Experts of a small language model.
Size: 14 layers, width 128, vocabulary 1024, 16.8M parameters.
Training: a variant of Adam for the experts, 6214 steps.
Below are experts of layer 2 (counted from 0) of a mixture-of-experts language model. Rows are named router (the router's row for the expert), down (a neuron's output weights, with its number) and show model dimensions 0-63. Each number is 500 + 25 x the weight over its row's rms, rounded and kept within 0 to 999. Numbers have three digits each.
Before each expert's rows: "comes before" lists some tokens at least twice as common just after its tokens as in all text. This comes from a sample of Wikipedia text that the model never trained on. Tokens count by the router's weight.

# expert 44
comes before: "\n", " ", "9", "S", "==", "|---|---"
router:500489486494512514496476466503476484506481487504410527502517477462502500505503478477502492521476490503501474502498513483534495516505500447494533504423537443498478531500499508530507484491510442
down0:485468514508491459480486510506468477477489520511492522499528511489478478515492479461508458499517469505536488447467477533478513514509508506518526514509494486522525551486524492543430474511501464
down1:527517541511486472530507449462475515435480503502559486512488538528473520541547482486490478487502461523488493546517499518509500425482526511491487525515516504490530513495487455521491475494522495
down2:485464532532473512532459463520487458464465504465531492472485564501501498555485474478447464496542508485466463503508496482435492505493504484479502503524487516505487532489502489514523491507482499
down3:494490496511449498495520472526474543497515461475514519507476511473522457530536444535509464492470513498523461482510470471505472460520502490512461496481514522504519512491507518501516511480542497
down4:492500491477543450514522453542474484507515508534481508516449518500461523515538461468530480484499503514539480503538492488468511494511527453460495476493479522482526518546519511512470462505542492
down5:493543493510439522511522536507520502476471481482504522523455517515474483494493506492484473497470468491515512495519503411507526502492474449485506515529533500519454487481489533543486505465478532
down6:465530504496519502530512506510509489506472527527496467506459526486464499513483480543478542525467503433481438537498457489488447470549518502457465495503473465503495472501453474531503526496482493
down7:507522493523490513523499497475514496486513501495466498511523452507491512470495451513478484464486482550451467498472498482527503491523480485477534508549520470537475528461492435500509481510511520
down8:461500500513507471482522484554537500501495514476472497526501501521510511505495474530510490503470502509444531528512503470493528437496481496510530551544531470498490441526508498489481515487521498
down9:465511534533436489537475480459538467514496554495499505535480522503537512521498504492480508506544535515525478531488485461509503475487482480520528540440499522492476499503499514500492482535473504
down10:547527481510501469497514520468527471521528511458535550496484518473521485518513478488527531517515480532481516490472481495484509532490530511452479518493478491501510449516487511498497525510508535
down11:507483452480490519488497486501464486455497469556514477518459502508537497502505539485545477507539469512478487553514491474507502457484517498468445516462531515498520483510484482506504446486522522
down12:493509500494513440513517523496491484432471495520531476492458511524505466511502508505551495494518505482495533502484499500442492505464475483554522454482506492519497487542494470474458464526532539
down13:477509478483527513491558503479523506487487486523488476489489490515478486522482448544538513490520495454473521517498492476476516499537492522486512522528483473495460493458490513488480502509510480
down14:509507449437476534485532497517490500513511477500504479513461551484552493502491501532506501571516490472498518513517511476521531514492526501497483504503492517523497490468512501508455458464488501
down15:475463480487489475504471484473555511515493506507494514481516496515515460540494520502514481493456471460471506509515548528466497529518500532501533497548523499516562497519457516465513480518479465
down16:496501491496523461514490463529500508497417533523511520491526455507539521495462489498478494512481491516516524477535499518527473453561539497534509516518533472455538502536497516477492480484479503
down17:472533483499499550509526535446550487545474450456505473491463529508491515465483474471522532491484499478483470492514532522506527532498473516532514486494492489490490497540505475504510530503458501
down18:515516494478497517500505447480491497482531484456492477507499516469531521491541486495471465523497488526494489533487501473503522551502511559479463483545503406524499508483500494483480479519538534
down19:549506517477520467489492549506532487484512493472513540510451508473511480477469519508535521516463488486520500486512532500493524500489515511522495458510518497505555526481488516484501475579470529
down20:472470536500510452491478497509506507475482515501486540502495523463510455497542489491497529503507544515487529505508518514468519539520486533492515482488496501541513487515526547476476515486488490
down21:497500508543549492450514515526470467482454484521523508509473500482483514486520484491495461529531496492483510467510485531508472431524479514490471492524505540500510468497508529530482520515501505
down22:467476493477522508526495498508500506482500483523523465502490506475505495516509522480488553466482530480476476491483502482429472518488470489464499485501532490477483537459447485530506490525520501
down23:494521500489531540549512531484516482507493502495504470474481480528536517530465516424496509495424468460520516495482535492536532533508448470529475481469497493529512503459511503458502561515520478
down24:516545528516517461539496511477515512480476498496483481499534541497526512485534548509495484511484496474507517473449514495506535464518545487507525502570482464469484512522490534551508542506476474
down25:510548452486528508482522471484498538515458560501510468499508517478464483480519556495510507462538490490482535498508493480500481542493517528495496515508531520531428491497530540499503486500535471
down26:471486482522499532493486502454523505514479536529549443465472515506493490525504479513481503522499518469508465499494491494484489508522496496443510493562502477493472494496505485497451504505519536
down27:495527510489513482473519534508526487462508515563511491489503524533497476486498484481506507480495544499466484485495485520489519469495473493549495516496462511505529559527481513478481521530476475
down28:483483494487555509495504535517483488535482492509466524495530482486472430490516501520504474541483516508471507509460501478494507464510432515520484498531533492528484511476516522454469497501499481
down29:509518546501480472501520459484509512442463520477485473564505562531521516501485494522447476500481475489491474515509486496491523462494502489475511531498500515514510492487501490490517501490506542
down30:524468457487536525491526486455494548495530487532535481514486526495518475492512477503473537503492478545471474523509488512519457520483451519506555514518486504510511479529483501412495490533470496
down31:554498487488480484484491521505467506491485511515515480495491554491504486546468471500486525482518490450479554454521491514498460502511465452500527485492491475483458468521471469520537485507522536
down32:485497511523554464518519502504482499506511481521503461468501473517510463527478472491484476491509486515514443515532471491499484489496517465511502538494474465522414499526494495494509511493494482
down33:491474487495474494482480513463475516495478501491504470494486493490497524470507524490517453487509483509509507493557487503483453513509436477522478537509508505487510470520497548436482515505521470
down34:471535478491537470481517512514484531462457495464522484463471523529487554504472494482510495474458481479531523510473530491487522516464509537509490562532504489512484473526480480485488508503483497
down35:484522461480461534474482490525496496513491485434510511507457483493513510478504507465491488476533526480493473537471497547486544521498509519488470540535472506505509507543520511504504536495510455
down36:502449489539500539505524527528461550524484506493503497501507483517487485489478490475493510512500541545522490495522527476499502499501486513522545472485495509468543491490493517528481495514504487
down37:492516490471464488494466529491529463535496505490521554486550469475464497509476508527471482486499501528504555479457539542501548480493473518497502479510480507488504510482507476506510542466468519
down38:465504477481473531469472493432506489527481504512543476468495497499522504499496492474508508538500475501497475488488504521494514524530478506484569486546512478483480489513495519471483496476514475
down39:501494468479518505533503508502495503461542493526539435528503494532481500499508495491510500473479479491491566507504477492480540509472525517429475526471505486477533517520511502491517495459496519
down40:527532529487471547482483504489565520537501491462484466490530509511516528528509461489528513491509505544517468528490487491485465516526535458484463486520483532511529480470511523523510474491484489
down41:497480477503524506519533563498498512503448465537484489476490497513513533524496489483472481492510527465503435535514477513500455507526524531548461535502498510520470514490470504486521541486541514
down42:478528535501495470532516494468524491496480501482468499486519520451457480530569493448485498554527530510474534527520519491518472488500534498509476522493484516521547489534462472521472501522504491
down43:545515482485499507487506480485483482447514502513552496509456513520519483517520462502498488458505472531488489514501493477504488472476518511470509545554557482486531521473490472514462455496492525
down44:525495530518436510499553533497480507496521533495537512536466478521502505493527528499514530503477505473519509452518540463503474517513503515493502523536510444478495488478455494533519490481496494
down45:522493486497520494475532517500580497484447510500516514478533496510542453496502532516541550499498495513513508500487484499491488492499527492490518409485506509454491504499488488514513515482535505
down46:457480498496497521500487518471532527482503487493509434507470494528520512483490496460514509505513455494489462553515466509461494463469486496536473546536483482484504500507506465435507513488515524
down47:526492500491492498526499468492531499493529510535518488494439485510510479499493556495483529517499529547516499537550522454480500484464506506489499455500474502494534511467520508512474454461509525
down48:484489493503466522495515502446477500539484481479502511489496517491502493550518485480562476457476498456475509535502470519481481512517495521492459496501458479451455451492477494479490530516508478
down49:469492498509509481518478518477506494529477488501515553510522544511515505491492461545518502479479561465567532493488515503457506498521510462505512483549503476562484512501502506532524525496487512
down50:458503491484489568505501494463478470455470507502491489487492487478516469543474507481497507523510491514489469523491440501501511497499516491491528455502484454493544499527509506507494482489533506
down51:463511470485500542516510506506560504508514517486511461495522506510495543489520512535499489501532491494546437514496479483526533479503504492516512470550524415499474525479462467511495520548487483
down52:517514464489511511444536515477524499492474498510511497512487471519441504520501513479507529490500509542539456536488488490487475522494493502576516498550522526462508441484501485500478513537485463
down53:495508542514473496508469463538477540485472490477511506496510495503495556469496456493532488528483482504496484511513504538503493472466577508497445519479484526513482511546496508475501474466556484
down54:518549518525484487520516473498472505473493522498496507533503545520506531497492497544429480505463476510499467528498493503522536451513489488476480540493499506532532477501502478485516490529529538
down55:480549481491500457562447476531493507512483488511481509505492488506504514517492538462525473549529503503471460474472501504464520497450470513547517471516511543485509523509512510500492487496469515
down56:513520485478491512513523500483532501523526484492538421520487515513501538512490493471467514484525521495524522509453471494444509517507455483506492480525524582481512501458520524527477500546529504
down57:553461555518489431468510499487498497480512493480509471496492506521465493519509543511502469513487503487482485544490492521535480550493495458510505489533477480475506522499524537535486501511504480
down58:496578505535471543515510532468508519512476508499484476569481478495509506531473519495495466515517503503501546531510493485522526488514516538481444519516472518483486526485534471490461493526500538
down59:494520482501449471489491506510477466485527509513484475533529535482512552520475503503457467515470454517474499501490473487520433520461534514527445527511490495510510507495523527529481490503502480
down60:505480518504472444492451503549511529541468513508473474517489477490535483469490523505481477501498467495519469533499480518499478470501500527481516463511495513445522530524569498502492523504499546
down61:482488468454505510504472488498462486516510482481526468501499506486498479501512500486510488490509567509528535501506504459476535522521499455506540525491479504485498519502473485487506502453462499
down62:511501508510468488497495456479502511497485478446545475493483541487516518478490510450511508486519493445503471559489530548485543502482493519499446498512485527464502488481468461510463486490503476
down63:530497520566519517484523468498507488521544540505521559513500503474468526514521501507483482495494464477562518507530522520475514541474511516458519505502499482451518486520478520465485500486495470
down64:493468543524532497491492513464505493478547538523507456487480476513491438483526508540530504507511542538503475525490471475512512455477513504490466445530460519453529477506509444519500511538499512
down65:540529491471484494517555486495507499503522503496536401518456514529502511502489487481478534523504510495524517500478498494449495504492481490502482504543536586483497524465519518512477501527533528
down66:508480462527479484504500484500502489487491531516472516488552554501516490513492463472520473508539534532535491527524451521466528483441502544527479502486488532515489479505520528515531493539509475

# expert 37
comes before: " ", " the", " a", " s", " be", " re"
router:518494503470485489476496453498505508518472495509462546505536490440483514479510494508520524522495511497521508483521488478567498545511497480503526539415531446520476506484498498518518475491513444
down0:499492504500515505521479452488552492505512505463490516485458531511507478503551463483534537495496509484515500482465483544498489518483492513508550516503489470515479486509487517494518462449471527
down1:506530537526495520482475502481512476439494511524515469494521510504528570496525509475487517501525506474496519512468487518503524526497450487477505509500475475470484507437505521518498541482466484
down2:495506464479489505501516534491520486472479477466525464557458450513508526514513501498493519507493510532473471495526481498516517485465482493441451502495455529552498464495517503526493502581511504
down3:488516505512482527510498494464496517476512519533534470511485502488523502474528474478500532501561538543529539476503491491507471487513486524519471500540508525546541503457497505531510502517505527
down4:499517497482476471493493473506507478532495476493515518485544513511460507489510531548493475462531473550500504503488536488492522453472481503534460492505520488496490483497516512512517509505508515
down5:485502525473494488503506525458521546521489498567522493464493510506528470529498519534497526511468491495458449492454504472503440525497487517508502522542482536507510500489520505492513455496550522
down6:476487484500490463518504470488524514516528494535495495474490527516497498473473523506480484495505456514505469537477510473486523492481517522505516465515503507504491497479458526501508522505487514
down7:485497465476486499520488553500457527498492501481499526468514463471500508552496520487508471466477495441540491519498524494427564478487468561463470480489518508513531508448529462518501534533499520
down8:491502502508474478511462534507484506518562497522462507514472510479516542492479486482537494494483478523513505514519548532459478512499534530527489534508531517548507448539518491491493519504465473
down9:483547506442484455556501448507489506515516510513516450490511511480525498500521508520482488508464497475504468471517530502505538552542508525480529481546523501485495503516449492502487514495475499
down10:455532535482488474532520521436479523478480527492471508470485511495499510488510476513463489526517472455483503514526491505474431466513516446490518521526460516489509518562490480447525513531503520
down11:472506520459496479471485514513462465520512504453485532519481478477562492486508516469530533496508486486507499488527514525452496507496486472480499555500523489457509510524478441490495518531505506
down12:533488476507530506487513487552526545514523499489518489487462512474479498501548531507461514516518462461488468534528493475483537514479498531516499488547502529514485512447487530506464500485524510
down13:517538507491486481528475452471542493506509474514500498496496493537461522560485482523487515499505534498506487495496520483526486496477486541500500503495504526535492518478519499479463482549465483
down14:497529505470493466496502470525493508518565541514536477474456461505479555514496495551477512468498523467521451517520535476490513521539507490517499468527511426519504508477518473487486508504494523
down15:517496518478505479457451444522512520497491486470524465498495544502456503513484502508490545478472525509482505462466483494519461512506500513482482496502518514502487476532518501518550499486502492
down16:485517491540463483481536486517499502511485513498529498521474448488535529507496512515482488452539478526471488492464503467521485514477503535480511494482496514486524508532454543496479501481508518
down17:501477509488491460502454507486460493479491488489524504503483440532519469545548493491483523519543503479495467486523495471504484510491503492470516516514482469512469535491540491482518450500481522
down18:485527500488566496532483529491489517475493461496487506547534530497487536498459518540513535502463495499475474510517473517517505454495489461503461493486479497521493477535498463534480521524508452
down19:511482513491492481507500505494511494518466493475473487487506508507482539509502510521509508479491471513428480520509490525465493529484501501495530502519530481503536514542527486491473493515476515
down20:513454522517472501501499541524509543502447497506516489471475551536507468492507517463517482510479507510514494552473496510503460527462515578491493523489463540509511505489458483487525499495509502
down21:522478475527498509527549483483491594505500557474540507540482519505483530529501517508490508505492485517516486543504471544491473449516490503498501506510505469520494466494519470508485488517514480
down22:515516528483447546546482494499504550557449511513517446508500495493499533515509515519485509485554479518483529479492501471475473492496481527468513469508477507526472516460497486467514479529457481
down23:514486555544479504491507476499530487469501561471519534529502500510524507477485447519474521500507489516463465498521546485449456499494465540529501513503476521483527493599515456493470522495531535
down24:491548503496505465519494455493522535529515535519527483475460504549494539485513504556514507517515515492502478504521529515494498517539528501494490462548512488499504522498487502493504504503518494
down25:508473501474421512516496520521510489494492481506519459509515508479510478483499513502514529502471484525492474509521471523480507516503505561523472438464498462487516470475495501458543505515472512
down26:493460509480472518529481492476504509482504507503537505507525492521515480528485492507526542544497530520510460484496481520421471506496496552473503493518484538508512474488503503487504483514475489
down27:485478506484454487484519524501571533542525527502533471517489519503521493531530524478489527477502498529522453498475509550491502541449469537497526528510469538548519503508485541507524526498525532
down28:517564512527505497455499489457492507439516537537514480498472549518506512501476482469533479480492496495536518466456495543472517449501528469515495543487510518484513503482459456489456510509529523
down29:484555497495511490530564503504508465490499510514530468494455495497460451508490518493494492482519504515471544484487494466474497508484525505496476489557489520500523495492484450491482457494509478
down30:493525468452543500490527520517501498524481476482508449504517498493524485526453503485496510497491493456546455499487486484527526493505502546545514499530490516487473479484487459534491512497460508
down31:475530522497497479516533492526498522466463499515494454535544456488515508518549528495470523464503488470473526467512499510506479498494537463479503533537503509495466497518508490493509541494477512
down32:504538529488495483481504496481478520493491507474515530522518476501477458485478508492507496477517527475518482477538490535419497510483520511481507505470451546487489478443504499468463507510493484
down33:511506450504490500523522514484516512507487566480504505526510484549468486522484523497496514499513525527490522537482452511518478497520527456480504513495540482496535529471476447528499539451495558
down34:518495519517491451476510526550512554554479523514497458507524517493503496522469492496455482495496478535482528532445486522520510485555496523485520505536509481541521483525517493494511485494505496
down35:483472440444508530496468477470521530516478477488519491491548505526507473502461463461466491464512500481457524485461504521526485522526558497512517473500513487498503517537502509500474489514517512
down36:479499488518484507488479514505506507489502503508543520515537502486498498520495514472508462521526535493519503444478513481511496508526503520532536473489524523511520488451473515511502551450439453
down37:511514500537511490502512512531528511500534486473507451518515505497477515489448530529496502544464491484485432482467513471466522501485529499529485502532506543475524514440511513520468550530475504
down38:497509559538497525495491511477481495508476488503487541531501478459510500510499508493509484476491503504494531499502457523469452556455496522451502459497464473535465514482516534532541499526467500
down39:482494506527536450459473494463484495489464462540508546525545528463507480496516523474534485511488466477466479511480509496511485519498471523511491505565505448497463477505525479535482520517490496
down40:475511503507478535522459465483562499494472461466512537487529482497495498501552470500511444468474513500491528493514531490532508499526534489487513501545489480510530460483510521560519497512510459
down41:465551473467475465531540481533483509539515499517507483487525500507518512486482503505496497487467532474515482450522512491513500518514528515479538471558523505508475514510458483516503469494471486
down42:487486517559482497455499475448501484509498516471545505472479531500509445500486487490472468489504491496486492520521495509479443479507492506470474490538456480546542496488519528498502521505495542
down43:523511500492502497504502466483527536538513526487551480511432523541504521471497492554513507500513484464490463512474490531510497539544529503516493477522505486501518538508531499492484530504545521
down44:487516486499478478490498515469497506455486522485496506498506404442512489510518489458490494523486493529540518490483482471531498521500481486493502504498507438463511498528490501483504494514510516
down45:509515504516481511502490515506490534554470558486504519455499480468482469513494494488553486535514501516514498511454488456526495477476450534491485516506513497508488541545501491477528518498528491
down46:482568459509545483483499450492508550507475487476506471495506509466502494519508498511509487490524546472533549494506519534507462483484474511501497461477522503511502462513495471522496497519499532
down47:499495519517476477483477468509469497453500550534482530504523515487521475576521521555529500490501514509513496486513456499505444506505494537447527496519493506465484506507485534504517502498538489
down48:500497510516526446480511516524498556480479481504525482450508542535505468510483526466508458488496481512482463498457492515497452472499517532504498506493475541521517476505511455461549504482524501
down49:507547507500505524501483498495567533517515511507509462485492492490466519518495503451502516463505487524517499520459536535526516459449510491548525489500498547512490500503535524490489528514505500
down50:500507498515499520535487473477499476517484502507536484497511486515532520497475476507466457513483534580493497473478527489513516544495481472483505495507488507450507498501512514487518523476515504
down51:478542491493488467536477518527543476487511568548520458495501509490497515554514467487481475488487519488475502522449486457453511499476498520488482451497523485500480514463435475480505509551505491
down52:474552491489491490523509493547483503536475493511505467483511490529535512474476530476479515517445531466533483478526494486522477498518481505494541463539495489540498519515477460515517463501487463
down53:515504518440463475528523434509509500506484483536500519506514508502539483478524516530491517544470524510476479478517509477524529521563471542465507459520507491510478495474478510546477504492486499
down54:521521492489506503518523470503502495480442558496541510471519484505477508541515492494524466527497477490483548503512527470522548524502488511477506495525518508477507431509494485462470492456535476
down55:532493509475525523487458483466481511515463493502491508502505498547513491510490508506553475462558513508526478492491464488456496544508535514473543464461533481506494559500483515502498479487481437
down56:522467519486455522527490560497533529522460499516520472472511540527511464497489526505539509517455504462538494563500510477491471477462513562493485491534460513502513512473456475501487508512515492
down57:520490495505472485483493466494431485467482504539502470520513490454512498505534452529498473488502482530516486521501505531526471446481495494507477499506549504475534524505512495514460513524448510
down58:520493487520524429492500497513500501503496522490512489520492457521512460482520513508516510511524516444526551436554484565496517494481515489474544516517489518478488534488470474472488526521523522
down59:462511493493509501536492514475524482482497572494490514502472471473503541515500481498488473474450477513508501555527493495484542506466454530460464534535496504488497492531488562521513516514516501
down60:489510513465522540525514547486506542509495548479519514474518477466465495544486535507506464445449520455537491486509511487472534526512509512469480525470497514494513500443489462499505533536478523
down61:460526496533511508499488489496503493495508505463526466484504473467525531523529482515501478448480484458535492496482495510493480470463588506532454492511504541473535529520481458485474532506490464
down62:479497510517517513470473480475474510521519517492530503523494495470524482524533511482536513539518472499513494548499503521453508467494499510477501486503549500523553523494476532475512547521580492
down63:487539506492492475511488478486513525523523515498536473481486505521502560464477494570497495494546538485502466503485530510496508516552509494491468467554508499501509513503516513481509503498487523
down64:495563499457505473503529463532512543542510518539464483492497511479538505516500510507520530502483489476496480491510511474504542517523476509468506521519511509512506488506490464504479506504534475
down65:514481479516510517523560537480516459499479510490497505497508479497472443515489487483512518487458531494491430459522503549490497531488535535522482520507465526460498488494502470504492500512483485
down66:522514481504497478549518514452461476507510527492518495450442483516458454536510525489509498513475515535498508503514504510507463490468539527464470458514504518503532484496500479512530461496492515

# expert 41
comes before: "\n", " ", "s", "9", "ich", " The"
router:496477475490513505485493472518484498503478489515444544507517490452509508491500499481477513521498494486501468490500503493513489532507477447511526508419544454492470511523483497538515471459508426
down0:480479456526563537529473501457536514486525492498482501519490478513483462518514524497517494517534520488478481482481500506474479424487480538480528493502492539532489485511528567502491457513494486
down1:519483514486529510484476526519493475516521500556489482501492581494463479491467503519540480487496533472474494511506510503489508524504506497487478565526483519493562492522492491507477509543487522
down2:507468466508468517484490483508457496507485507532504503504506480511515485472456491461525495506525486496498507482496484507478514517501502517518483462462494464509544490493474494455474518523468488
down3:497489534465533491541489456529554496517527518530480506517508497513475567519483520550503508511494465502475510467466497472507538469490505493543466482492438512454513521497479506474477522500553481
down4:525553552525517469501470528481537541452513500484515488487504452540504490546534463473494504512507508531467509533484568512506471495488518498483504448508527478512487493536507493525481494503500502
down5:486507512496514445492488429483455475495485514506522509527509483505501507550507519485516492496507491528494488450483480487496526492511472488503507520489492496500537517517505497504452464508521503
down6:492518499483461479478458460519466505553506479473527476514431548505470506494536500449478517480524468513499511497486497503520524555509540515495527535482463526491521471531521538480517507496552497
down7:484464526512485485501486489466495504481474495518507494530500544538512510497506573487552485525468502494478528487460500482511500513503544532522450533508493465504481537480504502522486490523540504
down8:544513507525481483518483482480489513511510502489489464522482524479475521511448476500517549485526473449432479508434547497466499537501480526528498502503517499502491476485532456481486488491512527
down9:507509475527513473473506476543448476462479443524531491513486500494525490513504481495531502490513519528498470456465505481496499473512500520511523494486498532510561514515492498534498451474503487
down10:512480497493482461495500468498469558516547544486505475503475506494540477463536545467438478471469546506494496504511509473475483464527498489514513488483468480463489514464541479534481520503501462
down11:519512465488514500532516514552569455543520516504479468518469487543508468519543507496468527490496555496455473471481467500497528502493570506535520475486466542510523539484492459511536501521501495
down12:508480464499493559537470524516501461476493512496528508529488518530497472506486488446506507523457499525519508537492522479485513538492515565489493563502516491473565478543493480492503486484500468
down13:478493514496503481478486508476495527472497510487459524493529481494497503503475534518494489546482466480531467516481503511450501513503514537492564536515501536517551488493507563504477491482518525
down14:511487521483527528530525507537501499466536484508534466482458499507482512568493513481496483455535463487462529460473465525494511457497464474501494485528528477493517521483485508506500453548479527
down15:531508505536489474541478503487541471503543480489520491480517507498477511455523499434479459523512525529462516497532500519500506496497500465517503496495466531525452492524503484511472515526490477
down16:448488515510512499506463503496509485536473507517506482470505468497489490497500481507517479549470525525484486476468486512563472492492516507481445489492514500531507497515530481473485482514472529
down17:490542469510525491552486496502506528498504494492518453513492508483429513509451452463526507489459494492474503517495541510537485541507544488480515508503509507525497481502539528488498489488507483
down18:498473486503519534524551534466510453481502448507496458545518483465503471521518480509482509535517561535490565505511478466514501485487506509498494491536487475466516490519519468505535501511501503
down19:470530502532516498532548537450542499499501503529534501535460509517509491488492484496557506557480527492499496486515492515517464479508525506494526538588495473546524526524479486522487546495507534
down20:486460489456522481497515521455482518505498572519508523492493515471508492500515524477486548534489446478513489496482470541470491528471518523489465501507519489518471520496500502490502479525499444
down21:493499523514511490505512474530518572508461478481504482476478546517518536474498525500520481473457501450476531518464534509474496503514515511493474488517451499558529500511521534496510537503462505
down22:473485466496497491498479502451542499506481512514541453452483523514498491481510493499527482513496493501493467485478508488483490520517502506481523512526543482500479499518500472485470503466513522
down23:523495551512487526488500506500513515505527503463523518452513511447459508455499469477442503517508523474522539488519484500503515478477526541478521512508468488522485524483488535447529485523481494
down24:509481471521497459478485520480449511479473504507501500523468523501492450495516473519420448494496476508499504490474476481487551501510549508501528544511526497538501531513485512524445518531476554
down25:515510474534508474540486507540478549531552506556526506470501533503473468480496444520492481494527523461508541511512475523514494503538486482492528475557552468518471477470522499525491489541508547
down26:470514496498521530533485532457495487490506487501560531469487487485511479527481505513513455495492495510483505532471477540483477505518457525517504490484498514521567488554490520487512526505470500
down27:487517479496499480515453529488485483504533485544546503494462547491489489565504463486494487525436521553488545456495490504513525498530515532516489521501524503533489509479481444430476512485498444
down28:492498483524514500508441543483478495507509507498510526505504502487481512501472516504515529471452490543482450495479444540574470525486470483510498530529487496542530483479513511482479500486511469
down29:456544524552499528533467473501509471485476508489521522485470518466517538532485499460510471506507466513530481530514504484472499515475492507495540459503510514514520512472482456525497511537483485
down30:478536512509504482519516530465491493492489503477489454487485516499514468493509509496524531440469509475467529500504478497474498497535528463482505481489473465495551438545498468471492487491506513
down31:536515561454491525503477482519466527475487521548503447496455492503486520488545443476509498473469530551483480506481467497504535474485511506480444517521472472470529489497509479454530518489510525
down32:520505502480495475500491528512491503461542484488514476509565534499532474512470497515529519488490506494500507483524532518449471492532508493570509529569493478535513503522504495519545469548489529
down33:502516478474509551526464479455528523494512512493527484463471481499513539519531505467485499497498479478525509525531477516495500558547469478472520487532518522475477463510506532516457488475546493
down34:503466489500540488450481507507536507498497535513476501461488502505480454484550492521489503493547534479522481524498432501486522502492448503506455516521535506500482480470485476508518485504524525
down35:516528514503532523476527521511517468475492500477522501447500488540509523520504477557537475447499480536477469488474527521508492493500505533497481509462485517507484555453534527505528495488522521
down36:475540482507479457462529513514545527545489531512536451491501518489483548510492499539518510503554507462508471548519552474494502496587499517455454488521491467512501512517477475500523489469472478
down37:458461489514483539494462474479501501493452487509531486470478554514522495574495462452470479501521501500499485494505465490452492526529496490470553501536493500489514515511522496483482512483502489
down38:502517496463482501531511557473462513517490475518505524472510480444508499515513478490521552487488499512502549501532499481539450508504524503514531458505480494506483487553467505444532491473479513
down39:495494542512512514453459543509488513439481501515488480500488521474499527459519510480518525536458504506506521493524546496533481499516507501468465504539475487448517483473490504511479499464476487
down40:491485503483484525497468524499532465505533467477507522547470501497554498495527513541523507482472532515499456506477504499506512492498473508496485550469530505495540523478537490471497466508515469
down41:492555543524495536509562471496533495500519562489525437506486498503538510514470526489491471537537486482495494495469530473503493481490486511499490492528454495480499466462489519502476541525498508
down42:448476514496485505493491497450481500457535495481483479484496540449466465557481484469465497480506493492471495539540458493483484501526508472491449521511494533513529515518508495503472524497472514
down43:455479507512487534465500514502464494512510508438545487510485490566516517530494485453503504492535462496459487480463509512458510485481496511465517500509457482516502515515491532496506530535514474
down44:524488515499537489523459471469439537496497497501498495523536503526503556491478529530502492540474493439538486492504492515506474529520504505526523499508516489515500560500537502505520453506498506
down45:486484493498509530518481562483512482497454491499536519522537482482513515546510511521516493490489472494491532537508482519532494438499498488529486502491478507494512476505540516490508472482464490
down46:479496504471509518438507505532499456516503509527528452513530493529541525498535511494542500500518497526474504503469482534472505524517513466463499487518549474519479443496515493506465486440550492
down47:487521487484538497511533460465520480479501554525480506535471468546500493516510504513474506559499503497502496457508475516449526519509457532511538503489513499502498494523499517503493479438497498
down48:530498517528491495525495543486543499435485482484514497494521480518508464552544474542498513485488489518453490503507527490506503520492538488478507477516520524533465456474515490516514478477524516
down49:469442472509520490507493469494479472491482544470523503463466493478527496499483487527496496471487498510511522499466520528482515513477459491504467516491502520541479544513510478447481452462536529
down50:513503499562444492481548464509519446501499559486535490457507494472544487529508514536471525469480482488514519493489487498461444505488487474519519452488507513493488480520533496493469472478501524
down51:463505496497532495479498516475512480499554502489527468522474544476491489470505489465554503529516520485533527529466504484461495495483481502483504565524475505490526545518517475530476570458520501
down52:521537492496511452508498488537499492547478461486512499508498525467478492499505503502490474479515514499469537528476522494485464470516464484457521475516495474490502504466514507519472475462478460
down53:476473463465534510479472480531483475513472477489510491479485508506520459476472490491485530512510508486505470518497488522483538497517440525481527488475503465498490500520550515530533496494475519
down54:501502552479491458544512476506479484474466512517540517518484484542508524502509496490519559466482514503474529478475506486471485546517505513498509492478527551485482474490491485510573496499453506
down55:500523505518488497525496509491519501440539497515527535515538501465487502491508500508488490487540492490480487514521550508513476451496523511461496508487485505513525509491478523479555481460528475
down56:518448499481469495520481515536535476484503497517495490491508502481500458516490480483489470471510533526490487487481451482492465533518504506517505464541512482473511466517510509499501501448476501
down57:523522495527485570502487551486463458498511477506480504527509529485530519519540521506489537536509468511476489552525488508488477528504499510505548483527519492483520504498438546511493479508451535
down58:505479516528523488464484487464500489487528492514503492485471521532530466515491508558496479532462497523483525521461492509474486505459516493501519519510516498558472532542502475492512494452513478
down59:495505513476496534468515475477487467476505533481506488493494519524496555524508473485568512517492501505510481446471452490470501499519492508491485505544508484482504461526511517522493489527526507
down60:511510484483489512502542467490475510460498491441545518468520522547539534483470479510510522482511494473558484549562523470488489540507499496513539494519496484465474552472500492518524503472523483
down61:462457501473501496483467461551477515496504502514479476436490489521537477547491489455506485476511490505500513469472487514429467515510463540466522524501511431500505470563510511483514492495516489
down62:494515494531511467467492501460502498514496564515493483505506483534505504540442473509539481542500497475515418520438529465480514513480504483528566495514511486475474520478475516511487526520541519
down63:542529482501512519500542488497522495483511502475517423501449536515518499491464499484507502512487521483504511517472510494440503493477476495498474478541513596510490507491512494512475510510549516
down64:503527485496505513477515478527495550513453495517519489483519488492528488491476488519498506493529485518446504534454531500486439482475504499463509493547456501512500473489519526490469501476469479
down65:484492532500509510528510470530552532518517497543502528526484548506522490493501507484511489467492539494529485540474505546449491512467462475526474512513537516497505511534491495496487525459506500
down66:530481541525496497451489479479518574489491504472445501468518542484493477490511517495547483514482478493481521489500529490475411468516461495459504520507499515483530499492503482488475529480488517